{"n_layer": 9, "d_model": 320, "n_experts": 8, "experts_per_token": 2, "d_expert": 384, "d_shared_expert": 0, "activation": "swiglu", "moe_layers": [0, 1, 2, 3, 4, 5, 6, 7, 8], "router_score": "sigmoid", "normalize_top_k": true, "routed_scale": 1.5, "balance_loss": 0.00303, "balance_bias": false, "router_bias": true, "init_std_router": 0.0063, "lr_router": 0.00072, "n_head": 5, "n_kv_head": 5, "head_dim": 64, "vocab_size": 32768, "norm": "rmsnorm", "norm_place": "pre", "norm_eps": 1e-05, "positions": "rope", "rope_base": 10000.0, "rope_fraction": 1.0, "qk_norm": false, "attn_scale": 0.125, "tie_embeddings": false, "parallel_block": false, "init": "trunc", "init_std_qkv": 0.0261, "init_std_o": 0.0, "init_std_up": 0.0261, "init_std_down": 0.0, "init_mimetic": 0.7, "optimizer": "muon_variant", "lr": 0.00711, "lr_mult_qkv": 0.4, "lr_mult_o": 4.0, "beta1": 0.9, "lr_head": 0.00789, "grad_clip": 2.0, "warmup_steps": 200, "schedule": "wsd", "decay_fraction": 0.738, "decay_shape": "sqrt", "final_lr_fraction": 0.0, "batch_tokens": [32768, 65536, 98304], "seq_len": 256, "doc_mask": true, "train_tokens": 644100000, "steps": 10144, "dataset": "wikipedia_en"}
Below are experts of layer 2 (counted from 0) of a mixture-of-experts language model. Rows are named router (the router's row for the expert), gate (a neuron's input weights, with its number), up (a neuron's input weights, with its number) and show model dimensions 160-239. Each number is 500 + 40 x the weight over its row's rms, rounded and kept within 0 to 999. Numbers have three digits each.
Before each expert's rows: a language model's description of what the expert responds to. This comes from a sample of Wikipedia text that the model never trained on.

# expert 4
What it handles: Numbers in lists and tables, years in citations, and middle syllables inside proper names and rare words, such as sor-or-ity, Midd-let-own.
router:450465448494474511456509527501518463415516513506489536495567516530485532467454483528453526522499457517506488509494442509471532504483493490513494479510530499536480452427426506415462468481502475469468483565518562491437523466541516551456515606
gate0:502515474510435552442430522401537593463490504535524511446485459461489492480478543478613574483488477497506490571491549464538530533495474446556592520514532514477484499518520499459463489455475420499494512511423499454506477578513523538444447511
up0:471507452475529464543483463425547585461479555569461504514540482399523509504433518408567573520475452530488503569487534513635514520441503526494534493521561490509504532527512503520533459475497495431423513478401558452506513506480477481414545574
gate1:543426413504411505513507547505537524476446514454477486518423590469520534461588573504495447497535478495448486568579481573493453512537486447550495496499543493556429478428487481485531529501570452452504423557484517506469530498530544550477408584
up1:563499457487448465508503462473568527522465503500515468517446533512418528430520543454496449470492536501510497546509476553521490465572505473550427505578508572539467526517492456423539424503553562472564462539543501422568438515467523566478393480
gate2:481414669464535467472541554547397487495527580518579521502590500469472566524410471476470599499507499526506513512488420484457522495589517499487558507530564520468561518497454477555473497503558501479537534489478458571495522517490514485559489504
up2:474520499468537570496410472508525480562499493505553567454438415520541495549459542499429449452502496477499480468526450580516453486469498512542561481498535523409437503481522551585475547390442492564478506532481560404475523500499537424524514466
gate3:546529512556469445476493548545527488463465568452549470502433522517422453611518489565476558441486456542464505515531495530544468458479473493472529528466433567518444581518484480480457514532522504480465531564545513539461580482460525398499527524
up3:587481515585479495508488523492531488536478534443515547535448591518447510519468553510521475576487440483477522487555494489492502526453551475427488459473563487496443480536405521484542526539545548444417510522557576570401562526506567428515461421
gate4:504464529529433560536528415453561463476520504472487438500504510415539499495486470472420521505514451460493475519585486448488526523531446509498503539477456514502499490465540465476512608545523557472524512581408561476523528519538479521451532515
up4:587554500534559511517499561495470537606467468444515548539546548531400507486447458558514540556543546555508559493441491503454472507533501597544532428481479523552507531546486483485514482514529508500494453415469481516515481510513541490572494443
gate5:564546462484508463501474520512555458496448559529518545517491512511557471521548538534448555536601518529510458436528538500529527421516468486444492437501440491508504483512555479529562521536561485490483521506437546498565455520498476447528449479
up5:494544469502518543489475481518507486478530491473500490496529554476456529490486575565497453504499481512523565490559517450527441480493468437505526443495615477486457592583519424526494541444567505501473512538519554477468495527526465513498592506
gate6:596515510568537497523553522545465577524496535479491519533439534521514472443566459506435488538491547544547521489557503546516491454559468539561475462472545510527560520471452416573510475509457487422469533505498463459528521487567521516494483470
up6:433485502508515478448519616541510496505413477521453559502504526488596443474541597480503468480452465504454517482537496526487520519475604492504546520459503479452516522482539475450541477501433527455475516458480467483485419547546526478546535473
gate7:455513447535457434463454438493480476532527519540373527501521485523428553569523532533538519514482519570507411512519551449487521531516538494499444541501572562486561474483392531531497474542455502506506499483522500390437447534539494504514533513
up7:511490483474512554534551548508448502472531512537584429480495485499501412500536458485481520433527421476621521561459505516396504517441514536530551379505448505525540488461513437416493503496436511458491518496465507501571478480442466584421507425
gate8:549495506524448574482452440511537425474394586544469512514531544504544424464543539452565505512494502472566522480479450484460527469517481459456465495479586486394496466409417512576539441454495526519488511469418491491545432477482434552448513448
up8:511516493455552525511503429474517526474516443534510535474512449425519438513523528578532453574416481553481462533515541488526552501529456519463524485474446434553506555496485483417515506431514510505519531497572496518497487488446448499547445431
gate9:508528460502492564481529501471586557553456509496539490563538489554517572440457531482454507474464568580503536537501492506526511476529491483476464484487457494476492487472455501530548505492529493522468551531498514531542532448601468490473583475
up9:526545558444472486514466509484434479495458482399437483504439471503490445561481512516561486541458554504490487467486528438517501435517556495459517452591491536549500437553521454495492473495501528454540478399462430503495534507516518510546457534
gate10:479464519511525547396513508541483482514458573505505549467465476534509492447482497540458503504513535464547493511509516435474529500543423509542426511558548496530525503438444419536480423508543486470518491481560479507533497474491508472477420503
up10:468552473443447448501546427439512433557480517507518467526532444519533540514542540436551607509518381463488477467455483566453504531536555500466519411570525541379539516560499483462495576580560487538500496490461528547493434495448502525576568491
gate11:574521546493591539489422506478478485518448517435467517473511450486503515528484434556521514526528446476453553511490483458529506529541495563501458513511464494485512511436559546527546520587497515439491485532526460485478542538497481481509457481
up11:585434464533426431487544456472456537439552515479508488461448555535489579546457517459461493458489505471543464438508523517481438506474492520531479528507543455478501526505489513456484484498456542580522524525505473467497456539540454508462503477
gate12:384483540489479487486552516510487534446474541494500512540515505435507450494521479531546518484630470448516497474511444520506499565517444443506522526537514475512522515483524522524543502535518500467458540498465512498446482475491500464478481486
up12:526459533503551511498469488495549503544531449446497561503512503430459508444520435525501506486557514562520545548463508506536543445502554508462522531511470500427446528485570472447579545479394508507522450523436565434581516512507496480530459488
gate13:531465458458482528412525515424571571540480465492515479467544511450544416458478456446443487537480497569536437482482523508553530530478539582461546494544452459486505518555519492429463469486496534532473522477509512424537559559458482461528452525
up13:493512436578532401507449605496513479549494568495474451493532512439518539462614522525443487514590546462534512409462505513481507527486498476458536509550485463505471476548524504545552506497458603456557515465515518447486526504449369461540493556
gate14:456472496463455542523564487449438488485491476502536500475442448470495471558445579538478547519512527433463439423521442495527503498496477464485528480467533526548471517520545479490526541454540475470478438513566457499438561500515488462480565498
up14:473511503558479513456377537517483472516442529475495539528583518528546515534563418514512444536507493528550521526592510485487470528451588511488517498535581433543531459482462472479510495529513447501560557508465406506534506531502509510492469535
gate15:498446536501486508538417542496549521411450454525519440379531570532470540480517453437489507505452534544573515444492454530560492487552504477485552499462537498528531501504500500485591468525527517520479543576560459471542456505442492391468479459
up15:581540497552523434514527461476392505549523533499524520551502490422515428527521505506497479482528533451494528392510534512463420494552502476470477445519554497499496482563541470509510482524444477495517532462489539552492486488458448441536451520
gate16:532478421453551457575435487487446534535527563456425493512506466508441614509506489485424502520481494521539528505518483566526479534522497532449541541464536545486466570516408601513524522497499512482466489469444522472460455505555509493510499501
up16:457466449480500484497428397500491471562481540484547555574564474431429540472538516534519466481457521525479540465521516489486480510507477498506504542442508514459489472585486522498532495468489428520490582490407520529489439564511551575454530502
gate17:527487451488521429495458522486515514430508572532548502418428477539548525459519493505490536608504529473469478445438530474513463521459462492426487548497507468498550510470477471476508465486506560466456564509452474500573536497534553497463516530
up17:509498545491535537508472480483480474508531505513575435478563566455521471515466457518455463497493510449519475445559474551531526569515483516503439480553491522450443409494599526495474481543509530468549467502538492454499505530471504538507513522
gate18:479478486472488545509520618500504513545561509468512484485478508495494507499488461474441567517531541486491472504544523534571470508464477443551471518510423493544553511632544448503464508508557470449488501548545472489491486508478563517457447497
up18:533484509487500476504541504471472513560483486527470466443480505512455538515447471531503586453492489543477462455481530554444460453603491485553642462482508503457452568433459548480488477521482472518435479443416472486501454448500527474521515490
gate19:525434493408512527492514562522544479538478438509461536542519492470506458574535418525470502531438493531478440438479540435457522514585444492507453451484485527627518529543495510557509504453526529551498453486536432424522475505517538527549530547
up19:458486517493550533515534494477485474496495588456517533472523504447502504518477466552477510454497489441483511405581526456485516543496497399507464452546461466514507543447501490451522511479540474518425432450550505543469516455537541515490510497
gate20:559451466471509479536591481514527524476538489486479513467481537443514546551413496441436537520457473492523581480442478444480444567473561492536491456495543486526419572585430502513453477484557514510473554545614495500530476450575489456571487469
up20:521546565535432512503458439505506523493445532458454488494525532530478545539553570530520490487521524527437508507561515469502502542530465370403444460555580495491474511490553423486571438511496481510499528463546508521583565511485471516555537509
gate21:471494502530566525430518534506503574471492508515481488572497580505514492509442538457440563582489481543451532449407458500509481496456563521552558474511443535431433446571550558534571533539491506577543525540432534467506506567535516397486514524
up21:513553546490519530480454499500508559484467550470433556454504525535441462514558462468531469480499491483526531515549533563474526521545491519481481548462546469548545457445451499489563504459522572419532535475496489475508471537510457492476443484
gate22:449571394415492492600461423503563542508529470493550508466491535480487492457472497507440508518413493538477488552506507562499473478469518499536477468527479458471471555602501570507498497533528430494470416432495505479521526441474541421494533483
up22:439574584577539594536496538507447482471569527569485424505610535461531470510513445510541483560461526584465422502513519503556549508506484447474527542522503520494535549528550484476526548515592461481569512523545507427533473424496490511454437492
gate23:443409509513494549494429470485562474537489533488503479537505465526564539558508477501504605529554465546420437532493453530490474466464446465526521484489555523549515466504521483507494497470485560447551457504546481529470545501534475569470517489
up23:536569546487473473476549489499508575530516575540497428516481399486475573486505531493550496534488522492535557493499501460544503488574605479455564427524507515593426488487451552537484511527543538466476505467542481505506511426482518468465436533
gate24:486545421491456458394467559474527535491527509493516492513500517466530469512514526486440508513448495632547533520509483528471519525511503557461563498492528530452559562516552533470465498517490503482520493501552557503478520519457481543597493496
up24:453508527475557561515499460462455447519502444522535468456492497522521479561522492516468531546545469442495503504438496541516518506448417498451545508482456517496502470540585517481498545497395478414452516557416533480465482493503437514495440564
gate25:496520452428476414524542549477555446513457465489436543552474522469522506562539467469519509444485546477461521466502509474535554524486528497456474502493535531498472512480493398454487547470471489455495463516596489442491461504492575525493450551
up25:500471520575504594511425478533478480505477543522494473473522506510447394457475628520499594524533481528500460504509493505547460521483544506511509491471511585535539482514558516489552513428535525556547449534518483523449474620485402524482471484
gate26:512543468473497430540554538500512448530514497470458488491464568560519472503528548481502565540493509521528496448490446532514420523541522594474491476486509575511533439486561471527498572509471541613587472440385502506473535502538476463502532450
up26:549526454440533498526506392456498535526484495496471526451500517489526457520500477511497508484452558517539527551487415511489501544519454586492564497506461493541468533596524471552536518585490501513503437510458486512501555496498453511532578466
gate27:510463506470580494561479472552515468480519522493459470502522477463476542551504516593497531443438467542515509548521422560480461515513477498518490518528508463533540483517479416470460511491480433404457487591583450472507500409590499522494510583
up27:382549465446452498498543523501519495471454461514576485494442501458529527437537437398453466569541481484497417531516473471580482505551495426510568465473471513539457475479568601602485514528518521522446475502468497502513484521414437454474460481
gate28:514447525500504534505505553498459559524434500538483525509592473505492480441453494528512572546544486491492510518460472548509518524526545571548434504575495542595504476461442567468452473499524450510502502499500514465498488502552548504505510544
up28:521489477510498500494552498482537490534394529554513503499552467542510484519464520443489562536589476562507485530517511498520503493504534559461519481548470578600522465505456486513458417524464516457461479509514517463525551463569525521527492507
gate29:509461451547493484548521522493517537511482489408540536446475519524509508482484496436540521514480537482505481452558496479551540494486471460455553495450492443414468490480550491410438528511509514501530474524477461438468527528455493526572524482
up29:497488530555436503486513544497483531498528572431543511409517589484433524448472495405480436412439490522489523470501445453511503519435521514594542491483443469480491539526559483556467532515470510550531467539530508480504516504551453529549447550
gate30:460530562454518431494481543516519502476488483496551522499494464487463518530512515451522440464515464531471507522524539517494512487569472578523528527501560505509487481464508475498522529515484485489515563464489549437513512498473425475558526452
up30:554575512493548530569482489513472525483570549518429463528482522539490443471536434534463548487540538475508501568527454531517499485498461451492518450418449454577485590552544558404419484538512483576484530474457535520568452473525524534475492495
gate31:533535461455485501463529422527606407462438489485463485539533468575437569438503519526511480544480549505530488514554580515443507484495501508514441531439525511506489449540437437524477519518499531467472507500576514537353463471473501566466488536
up31:447543477445457533460546455487552444477528490518538537498529523497495514497460515450530541561495571560512519483564596514489445490475466460460474479436522502530555527493431512510464484537439577537504468535526507532396476490423493531520467473
gate32:496472484528435482519493476542574503469491483477518462467492484420455538413529490487519471497483540539473520489477463588484460436540531505492487472537469476561434455521460523578534514541450471473475433508480517529494528552517472531515566503
up32:483486471442576516522551508502473523597522520495476497475507480459485508495448464496493554477473450469513505519475514474490513491557516543532452534494474506460491454499534438437513535500548492444503468536495526446493506461531508501486447522
gate33:540535510583547581494477512537506497521469473501508460497462527549475463553468503467462483469477481462488470562416509539520523445460440544522582511483540556493504506472444449452476529464549486424516523478565549453550579435512493505560531530
up33:548425542556587546525455498576498558471454540502495434493504527456479447469494457412461515507417489534541526458448504478554471568478471474595510474432522501398499498430450423497501493477477548473568462544493440497590506477512435500522440579
gate34:516530551482543491482487487510547483526520417528548551473500497551545432528485436538509471501494492489514506565502525491501479515533475477474460466464578443531512465547477428487452491491597526467441501532433500427481527474444569616523542484
up34:474527503503471475436524470459398509483456447527514490473544493451515534481487470492540530470458441532537512406510543491470538512532465431474551510530447473475529494401485536519547521475482423565550432531508511503550546459527441513506486443
gate35:555522476516508453487477459476485519449465478461528478459529477558446497463492498522493517493482475501491535471526547499463485550525485451467575446568484522561493521474393525492539476432438537555474472460540453519467474483492476456539407500
up35:474537487579533505493463479517580495464494495474529475472407475441549440524483510499527492449457467450474449568483470498469464435450445541491548502508521542480515482443466512469517403512478498603532472476465491497505551487506487510542534487
gate36:482572487449469496527467410527522477517460493523539529516471519455534526455430478422511502513515482542424513512528576492408466502465469441608452487470514539537536512485477443449470450497520535576505541521486496503504471511467512442474526472
up36:455507519531599561510509486484512491550560467558515504504536515475547518478450499608552462536511496571542450545472520453489482552466531528483476423444523520574448480433549527550420438497566518546531466475486603533512477566529507508479508422
gate37:511508528597427400511519571497524488524551442498409498501495417461542396514455529481511548504550534486515470521506537484492516531466486524520505500434439565430459525507525511483491487536453525529479514516449525462477505552590497425466466529
up37:559467520467491552486540486498478483461609449471510521480463508505541502570545481518497515415519511462495502532453574561502466516442501563489457555500443486512444501510555557551446459580587467515485498548549500554501510474514506543473499454
gate38:551508467495538514461417555470514514529469575541405466548494522419508501484465519531488472495560540483567514567499500538454504511462512491503496463440493511439558525564534501556490466437477507464501594547527525467533506469469510575431495487
up38:532514522442430484497467464482501589507544501486491514469485444489564496509421538522487426540530507565432568470549524487532484510534497497505487460464544507387444533437509474441472531487546407509520524545410481592492404446535485499534495525
gate39:445530553484478587457455476480473516481501474447413538478525442502466565524419530530469525554557508477467544469491480496517504506451561525510501530552527534487520448489470496471454539502500587485414525440479505438513477485577487487523496576
up39:496526492477442438516450519525511503489554482464548477466503471470535487435504467589477483462508523531488462486525460496446535444487517603508441567518512472498504530447505562509512499477472479438547543590569417481504512481487471509482574510
gate40:546532541516490482520505472474511460482500493580434531542523519529533503472495607503495537497502479507545448457489484459534474437493476552532539500491478486571484457479473507438483473515562561514443481442459489509476525460484544524480503530
up40:519443529519531502520518495488557513428524464574552481483517493460539510531510543494510490520526408485537384484535502517560536477488471560540504505547469471529444514522493500512460457456471547511514536435469500506428484452550511519538497480
gate41:533577506528555541579543496483482509546479557471502515540459487491466457521471525491568486435522476420562512485558514516478494471506521542459470482485474481498514489527430436526501500480468480505479530454526560546502428510508588548487461523
up41:505523527543515535554522468459525489472483472544488538493508416456520507502471505553536469379492470452500509507562501554529475515448465481438438481513472453459394445485554507555505463511473522551462507504516477510493449548570528465535504445
gate42:516511524481482491573504521515469501436472511440454515471449450532513559568522520552475515546466453543536490531511532496479473421475425547478499527489470479507545481409496464503487495471509473452492462546500564459516496499528398447502509515
up42:479450508468514483433578467571532513486572506522461512562558581457463537506445600506535481548527489391513512511507517513526480470582493521450438516552497552459439494530554471539506402446482519547510562477452518490441501491534527491550482455
gate43:487542464502485472540455495495518504447535595473466520458507543586478540506551515514500540550487475441480534442484509496472542562510430513497460481463482471513477438524506548476517529565474506391402532519543583484501448420472581417447571463
up43:508459470491521453566523556461511470504514560553558516495466543503448506484474484547464539545494558514484512460547470494480446508543503522456455485525515488481563484525637520473459539438489442443523550486554539462482529519528427481468460531
gate44:513483496513539467535538509525473523500582547532555529462595486449471520525513486543519510534482527471532477494482477512421571474464523516527508499486532530547429443543547579490512484540497473519504493466557500574464587570480487578556511509
up44:502479443531532508457484489612531520553528478508550580443536511463532435490478565456450514518506563519442444431508507504413538494484454533510501521415497557507486429489502559521455488452510487469534483432450495602528422498491552472466495423
gate45:480508483488518463530553472582542525462512546532489545510541530447548473509481568531497542513478501461495445560510459504454524489552456513621509451499516497483557595562547491542489477514495550516513455488516542508475445511595515574565580500
up45:531489512464594528416536448498506487522474480475513485499492541478457470494634484481508448431450459529543484451524573533549462477492451460449505447453491521489388475428478448532528466493571587466502453520486474508506500474530439489438456526
gate46:532485538509489518491544512517528440508444524525456461444475540578539541469499543531448589530503524451496537461558458485447504553488549525554477520481546514464481447503527544479443541512511621552473495501470499451463440465541535526490553461
up46:463422506423524494544493517496470542516508465482534475407509452551499569465528444590518497502451526441469553516545492543470513526472465491533495442402545449477502458567496469455441506498500480474469552528510509516491506417459491416474560543
gate47:427512506492472524543499491559585470530491480503452529533436513475555507504378437509477586523532554451499536490547510519442498519540425469451460518518451477447486536465539557494509507519466499402473521471479496431484564477515471514470490511
up47:500568509473466515564481467522594443464450512470532460472444518569602481433472445510502498482560510533470502424545512506490500491470478501503520512507487500504497489511494571552482462428497560436559522467543458425476563483521506492508525436
gate48:444478501567472539523531447448568482491477562455432539485516442516518496465393503487502499522479476511497469540463534530474405512513541515490527484495564451451553546441515426459467488495538606417401554561485550482447503534531511458514539490
up48:513472455475404497531508523478529521521462509475546492416483475503545545497481534505467439468419441504536544502522514504517508490422575542487510563535559591456524420495492584487528491504544526488412535466513462484434520525548498448558483559
gate49:495496516448470481477552499576550544468508497500469402395501449498449522525470440466473560544556477562499446522436536535508539543468446467489549498552421518455505581519497550494526499515482464407480482514537479439503450448555560487490489513
up49:439465490548539549546440522479448430521556439503549588558502512553541519482447427487494479497514502514496515531467559474496489508568525530501491478471494519539533540522505454538545502504472582489514525479504476499486471512492506485544519426
gate50:513454531449503570442561507508485512479427446505569536552530537436506511472509520540496496457468513544519569552543446460498541533467533535547526487553526439470529489446515474574482415539519545487515483501442539491496515484463510463484595476
up50:533481425445427471474504503467539501540483493519526545498535500462553531475540509482522443407533509535507579512535424543501509513475460486467540422531578479524457496476393468508400483523537564524463452557455514482529452550453537446430424525
gate51:501475568511498468558538469494546503519489560492460528496498454572462453506466449509458436536534450481460431484415538476569544508591442520499438425473532528436497424519560492461450468481458423436480518543488441358507518505562487480475487508
up51:450453466453438498449530445551543474474537434579461482537565537499528514519513546436546490496491485487546529497525517540505451534521513429528478522549505517586457530522513499553462496504549465464469481514459543518572453471476508466418546535
gate52:423495438492485540457493504478537533462401536490546550490510528438498530503514533424476568435431508483543461532521498425506559464613452504501522520506467578459588503522495447559522482580477528511509490497473540462489502443515486501502519443
up52:449505412417531518536502468518495525472498555437596516488538505498477486515561475477525504412451556498487459425535451459435506509488457465506530506552464568465530494464451437588452485555524530525486485444477547447538502507493472504501472485
gate53:560499434477523494556495526457470509546505530459589579512422481602518499457412484464458531421553530494510521507560498480482554402479448489530504453470466512559559489511433494509441531535513435548534496547428502470565481499507523512477435507
up53:500496514478453456494443510483509499523448525487557506511428456602544533535458473446425546443554501495487570499505473498490538445498526437514531487458422460574457519508450478507435547460503487495569553507523447516573490473513478498567508523
gate54:588569477470499434541535536472546548490468522462554535507565477553457424436551499370510473493527501561505489461439498494545531512509490518545531490444472492430488462513490464436531482486480487539480458473518546460543486527431541546503456500
up54:519508567528569503438537554493523504479492544486489470486500522513452422458537474447509464561445502527505474505468520475571564532517476482570568439480465482492463477519502471481510538502464533503531449538491526471499513533443472539493428493
gate55:452535491475523523450490489519518513550457453518494456483530484552488536514477520571495494454431418567513518466578489466531509515525453464484542495528442560539543457481512502537474562433532457504449471539554504448468512471558551464398521561
up55:468549365518525528488452520482528533493402501502497467509560544528502518513485521589495549463456453431484477484487582480466503459509541510531507478456472545458559444521478438531506460444527489584516489535558458489469481482469449445478417508
gate56:522549484470546544445522556532504536484493478469497486469509478437493421480541431597506478472485506492452504556511480482606432539541483505502511491455466502565522510563495534574515578490454592457520463494545544543489494534532469476485520482
up56:496481565512404461545457509534485477496541509534501516539470498591499476466463556446460520493480514477456522461452483426429488500467551484471471554550500506428502420473460508469491429522526470501517545534449494422501518459485560554584454491
gate57:493504512478523531486513548510500420486511482477473504492496586513480485500454438537544525508547411410519460483433523467486479548462470456523496456528460502586496517565466474483458451517489447578451493562460496576465494503485473470399496485
up57:531492496499485519504538500458534539516506447548453484508487513468477531444449448524489523499526474515498484414486497503472468521502452512508497522566583509525536476441492500575484494540516554556490558535502550520483477575498479482432448434
gate58:552541487495557491465446486491488481525529536457513427477527603558529497461475462534558422486498482448513505442583520510455519510540496471559449482511412473538513478508483523543445480478476429449555444459488589472491466405538489451467454452
up58:506544507434446551494435585510463461459511555510496507488519506462516544577438497576484479539466456547470460531493472540549407552531488484448534432498517528507543528509457530447571485515485522496533549463455547534502494477533522518509492527
gate59:481439514464447568480544468513556504499555374534463523540514437501534513525437559535552519464443487560494516522456513567425521539518509488504553529525470467469506482479518457434440456503496466478503510509503528458486451520513488529449510483
up59:525551523519479479559504553522498517464508582512469541553514530514532542513489491456462515509487452519530498500490528556518536503550536458427445524456499494474538538482526485543487558534580483517485530537481488568495542443520520519551465441
gate60:526463464509474498556551524457502475595427533488550563503448477590442489489525518491516512551499399509400504422522513542505504480493485510551490605493443481496460454575474447522602397483497542472481531479547490558499432459517526490560496456
up60:564529530445538513558530601544519492556479517461547517445542436570536505470474482480562485466546427530445486473584467471467484481519479466562460466494478501536484517485610534479534449501523515373511529492549501522526549450552379531509519466
gate61:537477464493478495484504565495499552467558529455533448484504602529444524474544533489519502512459540549469461552474464563523480503486477539529523530531564463523518537511472524420482481507502525346424490582540474482511495520541444527482493519
up61:509509481452512543553555447532516530499492506574451528544486542500455480532497477439444518514531546511474525528485475496480504498537584500496510552507450486487529521514515505513541492405514581567458543474523473459445511541412382426513504566
gate62:525516496573476459521531550546540508550497482446486514493514593519496503515454421555454517432413481472481514484505461534405491489461542536475579538459546501444457508461565508559559509531474512532548487597531538513556517491498506496442517534
up62:531527420530509434518475510551491502503501488519480562426420615564504498498460450540553521447526508483516500522457481482494481532484492544412487520505512493525487485491536493501543471527523534526508476537472554468545530452464502518517534488
gate63:493504499487480493515590482499554563454494481478519434454486484425470523475553501474457549471531445501561452508480511477474450559478519492497518580524527466513449509543520596542477534509446439578448525582553477551506504513496511486485457534
up63:496418638506458472477550466558497421487510483498498545471529514544477473578506492596506483537518557491507583577427474485468528552422461501493562499498524493474469531502520500499509464582501496523565509518496473506456544479489485495532497522
gate64:571527478555526536493506518588494475482541509491428529430498570504500552457548498487470530524509418517494482517442502499506548514532489480423466537522439486450492528522498575505566473524507467487492518459541543559482496499549518505440462447
up64:519543502536520504569519502497464570501516490422535499522448524452544499511509442448473525455501457465550485469554506479543450525433505516481470491551461572506477480521531526528472524531517488503565498532536578520506557506397529527511472506
gate65:512390497483428578527473549516482497504450508527461516511538461497482447530472507544553534540558524482454496573439453447472504498486490454558516503493560439503496487519517490584463521471455474516422530443514539575433500528536495475510577446
up65:497535486493576498462522497550511537525427486500459518509412549495490563530517484530528516456481501434454459512513518464449519515510547540460475487478421506470483529515468452521540462527526547514477445553492471462567469511526467494459505425
gate66:397551475508469511434593536503487561461494474515552447487498560431437504541501499506453512499456469491571389491452473459463467497446428529545596519482478560551504468465483501489508525430518527477522505502508536423533502475490506529569476504
up66:469477515480473550549540506525527518471489455492527535489512577459502505491452498581471540538446424458511436463498456452444463511455546550533570492502520503492526487455537450523523471470530444537531524561523500484548526527524469467562488565
gate67:546604496473496548529490507457430485479521498478473451468435497532462424523509521449551541495582452432495541462444579487498491485475517504484526551501480529577425566529522514525525448384483557554536497531470533468448482549476519438565500556
up67:497439480519501507529518487526457479523489469485523552596461475569503560510541513560447488518544554552460511481533503571502541489608550565495508512426582450446528478509459565540522591557519523508533456526553500486512505461533472480463478497
gate68:535560391473479508411532523487489492448528545481495510485497525438528558497518598511490548478481555443478493500511443513482529526429577477514535454519490543500487562499515432449499449479530526504416455537506538479573567470550537520536514511
up68:537497504498533478477474468491449521452521568526458474468445528443512561525487496502517587486496426531517581468511448484491475567480496475464530463567478503487522486517540447402445513507528482427504475541543542431516490565553486494521506485
gate69:505436479479485459452571547488533460471553511504531520505542470492494465527473540480509489594478468454441471444494520554460455527506558555512496473497507495550510462452501478528467509464437626486417534435415391533499536446494491503485466487
up69:546525431487552552514594493536450529503442425489477558480479540482441496487485502565561477439489550563517529554533519422513457534451470501494488491428490510474477541481455519564501481527534474522508512463538594510435386570521495498458543434
gate70:517476461507477512534528422485499476508522497503433532468504504498507534499453452508529430428502481513483506517518503469473529515462410410529458514394500510452530449493563465527502471538515427359514487546538493526451529570443547512457544501
up70:531569453529536466453460536524534481459476477494533482521587565492484482487564564502536523559483487463437440532498490508494531469501515514509532487495477604522510498495516436491529503589521574513515489498528449438518537477430513459555485376
gate71:372527555558476515545504577523585415582523496458501485508447466498561482420478458470514455524502500502542532493478422508494480549477454521505515556481549475522453496468559468509441442535506521513510501569514585510489534515448478399498433588
up71:559496510412499465466469455442500446443552533573478468474545589525473529514515555452432532471530430433517508477500489438541550450524538475482502505473403533448527481528485470535529536516474456452555433501518477532482483509455523554449538465
gate72:513460515497515520448511590587474542478486476513483537540438497524481534515545541519518510535505491484504519446523508462461516527394594478522503432428541471516501534459451517508530522396465425515410564454594476466413506469525462454520509497
up72:505449490537509489525576494600477476466492467557478530485448459445486497573486521439445503475526505537484508452493478496495503529375486532510481503515530528557489522498531523510411492441570489451462507457562450551500460480515524524416537547
gate73:533521524473439507495479508596498484499455484500537415508532490519506458416515542532483499501497468527585428589523456545601553489490512446574461462470432430489451507480450528483514521509529506458474504533521443472499539578463498567462465517
up73:580576485440587476537436482483472536477490533510435554557471459438455519550455498537510536446489467554536476451525554541500462461478584489464459478586556602492496565479511509464459467541440510457459496528471493488475482424563493479450507444
gate74:484539554544529489522437490506485512448549482528488454548545478520535516444501491510419527509479531496490516473458484528511586544461529454520433512502546463458548529463508584511452499445429539501465443524539516485442517492583495510557573532
up74:481523477585543470502460524548495438469523563490517514488528535533420464496499477589455489517480513511526532487467471503488527544486490425552486528500539514549550480559531563553537500557487503459501477497513539487454516545465500557454505510
gate75:492536504552491603393535481522492460570481521497504481461486440502535505469546488495499493482519476527498539550450480546530553433530440509527472485485501503501540460478516562521557518476480477533524554513511535462507515594530538464542509475
up75:559470546478572507481507406509481501497495501517463510478536483549527521464464509494565504519542514497579518526439518493504438474498525474499474461464527448500528513521456458522513536483473501472481468527493471491439491472459425550418391474
gate76:527482471462501465460466494567575534485425486521498442497607504498381527548533510487462546515485539471434501516519509511512507548482513525486536483480529473501508532595465472536462472389483514534457518515500533501475578520526498442498511529
up76:454466490494542525443481588527420522468490472520431552445471525545497478521471486487501511510545464586533483449484527556557532462470427519513441559537485544512528474490538494489525568530550470430540461564509474559486486535564515523486504498
gate77:531583464510471586419471510516544489472513480437508431476486493436509472515439481510511456511510527510496487504497446596525585465523544469485442437518532549489567570510464517528467510494445470451500548551524509486472524527503540569528502482
up77:456508525528492465412558522506505535532464549459524509463515456515469430477566580447482562478445559568500454538500500447508433553485548491465465566518499459527439459491538495493489434463482454499526516469427477607529446536543508468557530507
gate78:489469461460513527445500557534449479507551480505514545511490545504515507512429527530524548390540497495494514466492460525554465495423514495514514560477505519537515459514559443383472546532435525473462510496496528494473431501467449473488466561
up78:453502491507410487514498412428552500474422454489524515463577485469571494487485555472505454576446478553519484527448543517481511487557522526546544419535523434464472494472505553544425500413539434508438435551592512494507536579526572468511591442
gate79:461506475500500538468496500475544527517400446512507517513501547466450480529505499453497483486497405483526484585523403487527472464536488521554497437495509497540434483564419488468477453527510501552486487578501507584505519501449530534514459449
up79:494486522540417426563519520465445541565496495539520458457490478534461529495540438560505530519536523556512532394506517422478525524521479542471441479474504529462511495494558507596485485493483478472575497470474563466532481491510474477470501470
gate80:473475538486483423509550564563466551453530424456529504476520497525568541466464464477465479478455490515439450500471493482494484451545520477511511556532521492577515433560540483474419523512545532469492456480582553562487456473468487474517453579
up80:566478458609456462527502517471522476530504451477426475475455439497500515526526583511494483507478448505494509447593485480463495479486439502553509546472438489422425589504552502498545532470468467570524509440511538537487495490525565475494517474